{
  "d_model": 512,
  "d_shared_expert": 256,
  "activation": "swiglu",
  "normalize_top_k": true,
  "balance_bias": false,
  "init_std_router": 0.00648,
  "vocab_size": 50257,
  "tie_embeddings": false,
  "lr": 0.00383,
  "beta2": 0.99,
  "grad_clip": 2.0,
  "batch_tokens": [65536, 131072, 196608],
  "seq_len": 1024,
  "steps": 3775
}
Below are experts of layer 2 (counted from 0) of a mixture-of-experts language model. Rows are named router (the router's row for the expert), gate (a neuron's input weights, with its number), up (a neuron's input weights, with its number), down (a neuron's output weights, with its number) and show model dimensions 256-319. Each number is 500 + 40 x the weight over its row's rms, rounded and kept within 0 to 999. Numbers have three digits each.
Before each expert's rows: "gets" lists some tokens that make up at least twice as much of what it gets as of all text; "raises" lists some tokens whose logits its average output raises strongly, later layers aside. This comes from a sample of Wikipedia text that the model never trained on. Tokens count by the router's weight.

# expert 21
gets: ",", " (", "%", ".", " that", " with"
raises: " also", "-and", " and"
router:498522472562551512583531464519537468457517448498509459509480592604443502542490516552550485482511491512465589486541566493462483507515558519480494547473446412514533574530468507433493485472519535
gate0:498463470437438472495484528520489518547528489480510532508499502514489584498546525505589492481440571447521437531461463524501503507491484485450441539528466486443497536472571535543481476466524448
up0:519514537460511517499479499533547531457540487501492573455489528534482523517538541447505547489535504486528439531478549512469475506552473480497444478455450531516488550459540546465513422477535382
down0:496512433498463530493479533548457432487559495518499606504510508552463547431512532522474411516457581433530499489550517525506519455531499461497538463534418578468554522463463487569473540478475525

# expert 33
gets: " |", "|", ";", ":", ");", " –;"
raises: " ", " —", " Description", " Preceded", " Candidate"
router:533524507545494506480571491567601481516530543538576509497493513459500520506528481557476511574492576449482476445440507492499496510549485536513486460479373483523455499505529494483524509477510496
gate0:496541439494513448524546526464555576493508517497482510512473571555482457528513498423444461441484473575503545543528519487463505445493506466542545424503536416487527470435440541507515518481457544
up0:457512430482523473543570486484453544484474467448452456492459489517514524452543454497530482458454419512533552539544486474496479484478480461579512485520566449433556526336513446461476522557482534
down0:492506469512560503534487513422566495538485475511504463555511512498488562598534552521538544454545479539533464469474588506458527487505565576459541479460519502571527505381503527470490482566496575

# expert 2
gets: " in", " on", " at", " to", " from", " In"
raises: " the", " ", " a", " this", " his", " addition"
router:523399460484494585571450535500471476524503541522489505425512579521531502492436475474514488519489508515493501531522540526453482463456442497527543507552489446506524460571523530452530524479498470
gate0:520512503546516523512469473510538494545548430497531543472492480534579534495612500493483460421525542508520511498584478440530421450493489496487482521541514425533562548529502475473499444471523487
up0:551516526499513531471448491475574458520519455482584518509533435590565548496580484504524478444530531560484516523528489488530470427532515519474506552494486448514530498524517483484502440505477448
down0:512569515497466495504518582545497533496531523483585483477483546523485470511501476556552551511422437491457572483580508514614492476387416474479550487462456511556545463446548499521504447477486516

# expert 14
gets: "1", " |\n", "\n", " ", " He", " that"
raises: " and", " time", "hes", ",", " with"
router:476510443582597525555527449492519460500513485482530480508489574555483497572487541552516474484539489490485647456566541490502460497484573494471521539466460416534519523541489521400479494436485575
gate0:529561485509451503482576483530545523578582508418579500459554526512502476514497554493524557549501541443536485510499520492489475511446436567538537526435493470522394491481555529556534488459580492
up0:473494460522546494521444543449487465488445513528465477458523540576591573505506478466494495434497435540449490484526444485501505504567487488474488500550463442463444449510502534469483450564464551
down0:427523578554510413475545457491531524505560436481530566438457501505516512595478563534471484489517509539482537490455488516385564476566385507546470463501476582523534480545515514472564534536547552

# expert 0
gets: ".", "-", ":", ".\n\n", "==", "==="
raises: " However", " They", " The", " In", " Although", " Some"
router:440419545510495493471464457429477525511479529539458541534539483479494512565535444485564447583499486425568476556430505543541469590507532471465441495467481497482484524476479470444501488501511519
gate0:423433505524471598562485479482591521560540513572489526447469476440521527539451523501515511491475445556569465462514479494466562543495494495483537547409518454465524573544533521465459483478552526
up0:458410469514512598525487498458601455524540478543497499470498443420547504458463595537550481540545492567596525463516521474493567588479549484489532455405468474521568542565542534503512466447531452
down0:502558485484397510479505487450576506515479522508535500505480481453415481459455468516464509438471470510503528506442453528447485419474557468454444538462478547573461510494435499504484455520515483

# expert 5
gets: " the", " a", "The", " He", "3", " of"
raises: " alone", " accounts", " members", "e"
router:489524447593564518579541441525517467486562511504507554495465578577449510536491509570523459498543512518477595451522548483488477515476563514465506516484445451487579528510429551431494475478519546
gate0:534554495500399513447491462448483550526539495474470471507512486430522500603453508527481533541438510489517511491523542477513542474462506420540593523512496398458495504504467559612459482496591567
up0:467535497508463526470589498445556526470571482457468486547489517478524475510530505521545475578483487536452520488490523461494540498480543457509561553443508486493496553557545524464499503479543498
down0:541446495491457436499473447545493501480518524529525519475627504446445483464493496517529485545484512447536526454577486459510486538554490536408481492509464510466473526505469472508443526516488527

# expert 31
gets: "00", "25", "22", "21", "23", "0"
raises: "-", ".", ",", "–", ".\n\n", " |"
router:486495535546554481430478430534495557514542548522500537500549524446484519481522533516582438482467465546576575522519620468539543464563531506416505462520473476452522529479536516469522519474509581
gate0:558473487485527508548486528479421486426506546510564545530521464407520584562471481574482425497571530495512470519546424493473443488574559538553472499534547486496475468487548535543474523531502435
up0:532562510530540539556433525482447537536558528481509501581482558444463626562505473529444505476506504491466464588469444523521491502531553487495526573512605462500430489516461501451534520560487500
down0:471599540455476478464444461503486485550469539514534510540438459483534477494471517497499490531476457483490511484418542531479532586495504488570497541476478467533558460600482546514548502459528461

# expert 36
gets: "20", "19", "18", "10", "7", "8"
raises: "th", "0", "00", "5", "8", "7"
router:466537501501497526482556439447511511471448539522470565491521549530423494511490478497488548489508523467501484444520572527457524534550456552443509501583505495462455548519534566530466503562501524
gate0:526463477519465511440441551549582526529468504499515470544515538535521581504538538480516514466515504488481496534530455562493428523478546539528482550511502496554564544498480550470527520477550508
up0:497555536485491509571556493455423475492550521498492502483436469434486467477464517513497489576449526494498463519504554472511538490513470511509489452527517479492466438454467374528492482440497524
down0:512534520418483451524404527495530564470453502416432556464488562518508445521513508467522548453452462549482514488544534552572522474496525507464472475536470517526551547469500540503532541529539475

# expert 23
gets: " |", "20", " by", " the", " |\n", "19"
raises: " Total", ",", " ", " will", " the", " and"
router:492501447554570551563585451560503474503502438484444504477524585570461494532499502558525428491554507511490557467554551501527447538513567538491482510516451387490588512562449503469481497444528549
gate0:440499429456456584465518555419530424478485462504571499558485528522507452529449443533550520529477545453536467563437464501504453538473560517535532524509398415549563457500467525503533516509501499
up0:565490472447531500487475512467448440439496576426504533553432523468488554461487491478588496515560480435516531503454419516519527477541473511506504486511470483495499462538453526527447550465530513
down0:557518538505513532469456436544500595485448449562496523507480524458482491510493547530545582456523455524435582545500532530503495484509554538437477473459495530451555532514502514519530407479508528

# expert 11
gets: " of", " to", " for", " by", " with", " on"
raises: " the", " a", " an", " its", " their", " his"
router:573435479554510520420542497480502489539527548470549501546509552452515472537473371510499513583538618455514452478501515466514500525526500559490482518544341518537509452556472466422462508455515525
gate0:514503505464526528398450488451551465519463448534504497496481425469520434487532455438512461538462530465520424439515570484490442554470487575526452372482513579462491495540481463550522533483534554
up0:571499466527530484484544483405445558575502480443356448519532544477514593550531479493554466458580494484477431487527462498534490473464546482531449599461533499542558489493434554442500478530583537
down0:468532532515544498522511527471533500538528519490488515465541515552489464553462459536550475505553477521527512466543457561475431431504501467491541528546484560463510534518534587492467418468552525

# expert 17
gets: " was", " is", " were", " are", " be", "s"
raises: "'", "’", " of", " in", " on", " are"
router:590492528483582443530481496503501499427548528545534523441571520533497442511442463469447514501489598483502494496552528530474499555505448554570414476396401485540514527562479529511545508382503522
gate0:471498505493489444485522491451533454557479473544432566476488501482524512485509546457491575415538546471543453509456489484489437495493573607463531449492489544515565472489419478508520532505513501
up0:544508482455553549560472525541462505411568510487531441508431542461472468515510456544523426492536510526484478495523532510495494507502434417470544539529480507495541508503516478476572469455431531
down0:510577482531499525490508516514495517476498474437528418470484444491503528538514480519466416554497566459432567458536464487524515497508526547431440534501532522516509553449457487532548508501467581

# expert 12
gets: "'s", " –", " -", "th", " his", " first"
raises: ",", " and", "ike", " (", "ee", ";"
router:522557457558519472538510490540553548484483510539537557478471525551481428600407481509528513552571477515544531432565554537496487591523493489520522516483508460509451503453453534453499499425518523
gate0:478538424466487510489579485481505516420459459423470499504512492572492441565492481468470463444515533505505479530482514487510567605545486445476527494543497410456514554468430539536494577470540472
up0:478467544525463517497436479548513517513481488556530540517539550510503525435444500544579521562492493530498482478479433495478422447504508574574510428447486592551503508543543474471563493530529527
down0:503549548478472480557563450495473507549567459529525469515444503519455477540433524509465481477520506451480491482447476547443566495540517500481492526518471483432556554519468476535491446498464535

# expert 37
gets: " and", " of", "–", " or", " also", " but"
raises: " ", " l", " r", " al", " b", " gr"
router:450492467506561469448496499567459566468535460476452484508528575463477467505463525498544446527517540509505455547524451492493487554514511531517514544585487422448528524531528534463480558524488429
gate0:544482532553499476446541516536495479497482572460542514434517506572473490490535553472573463508502531471524497459507561518468545515550542420488493479500475500392471552551513500515501467569484542
up0:553514512480534492531505427498582470544506532479563430529418452508493502504421551584582573463452525532501488533480500530497469472481467497518522568502475482574516487488570495480548480507500555
down0:541507577495564535566453511461449497502539498451493470519526513491511548503512470514412470528484563529551457532549496465478549474444550489560562550511479429515503448490493501557512484489526527

# expert 19
gets: " |", "\n", "00", " had", " No", "°N"
raises: " of", " to", " for", " ", " at", " from"
router:506501468578539524527505480518529458465468452514497500459472606557421522568468511549544458490545497524467581488597537487503444497518547502455490560513488486485510548542529527415510528488535556
gate0:495444559449519533489498449584519524480460535536495481495545513438546516525543513496510528513526555460546474463412482521497593486544594453498432432490522542567506524501481575486526511467451469
up0:447479521504504548446487445478480457481447587451427527434541515387488494446492491443470526513498524435544505530435519438451569514470461471518516446503533586501492467498485506587466552532488491
down0:563450492472494503493506500517498467511487419481470470438523499575504502394480559533475467488521492522484528484512537570507509478522479462464504467465449474543523516545518514521509465452427501

# expert 4
gets: " as", " in", " was", " also", " be", " not"
raises: " the", " well", ",", " present", " notable", " a"
router:509490572521581459563468530542524469503521560510484600514527593547472524512502450563593416479532508501460516460529555488446514501474569521537540600488454474506549464564444528447532463425527479
gate0:509437464554516478511479502542559426497469538501421509568476470532503504524433487511516554498525501553411485552503491520472529515540525513494469496477558476549521467464530462516533512522522527
up0:490512515435533519473580586482509475556489453472521537434491463492539501487493479436530544566491525447553518496436496565472491512512538559536471512559518473540488493493521519426442566483469454
down0:430485514538469480419501475495503528472557463506514476459544509511539506451524513528476440465527537489516480517494517556469477512536548556546495512513463416568473566527458542497496526507469511

# expert 15
gets: " (", " \"", "\"", "°", "′", " $"
raises: "P", "C", "R", "N", "B", "K"
router:433501510545455516521527468505522469487506515490522430524513429462445509470521527494470484526506461488507513535508513539492534528638468549502499559448546528489485483538436527491555473413566596
gate0:496478504540516464491388502580539546519463510536545509523516516562461469573546527433508533570525515530472484529539536548543496535500524508460524534506470526589500499499468520472446502535509521
up0:541508559533562458465519511490512507511491529533498484480516485557486490581495561492577497537486484495435402530536540580561569482552514521417497506522562467543480508489516559496489540538511513
down0:486466559457493467585537488488562473473452537534439475445558466514529506550458487525537527562567514507451478529531491505458454443457541516499580491531530483576540473520466558486477546548514538

# expert 30
gets: ",", ")", ";", "\"", "),", " –"
raises: " and", " which", " where", " while", " with", " in"
router:489512479565491603614473518589470512482485615472583529438492502447427499505528445473552528541563485452519461542491488396487514518484488501493451528566501448444489508478490514404577466491512496
gate0:473548606528440532551491541548547460460516501513494512490428567458468597503503510476508468522571468511469514413465493496488543477475591503493501461539533507513469526503427531491554470546486512
up0:520575507511434535509480514557503440455504476513477470463449567501424546507525514466447472545536552574504474480480498559522561465485512485558528497478529511558517450456513602478567525489489482
down0:542542430542455522568491514580512473469417523518545507457473466421400592521455547516523498545545547513559471507491467506551498475473506487476476532522521459481496512532497438511547527492528530

# expert 3
gets: " the", " a", " The", "'s", " his", "The"
raises: " same", " entire", " first", " latter", " whole", " original"
router:484447531453459430461479484451502464449472530479498464513462477444520514507527431509523526524483502462473501503457487565505465475478469453507494477544380504491516428456485509516548544504517523
gate0:430553461515401462494566500550538516500472514587518478510527475505549405527484498426467571552450536536482514500450469444521509484493589482526469445546477478517435517525553414591472521477499525
up0:472532541511569483493537439561527490509441469582506447440479394481555524509481532477547442482527469544492536500431477402502507482472495529506444425533435494446491462537520445464473500515469525
down0:462481542582553516542457475496466532618483527481480461455517528440516543504487482511497545526490577545515494539536541462498450494416483483465584451528476497518512504453496547441510538485462576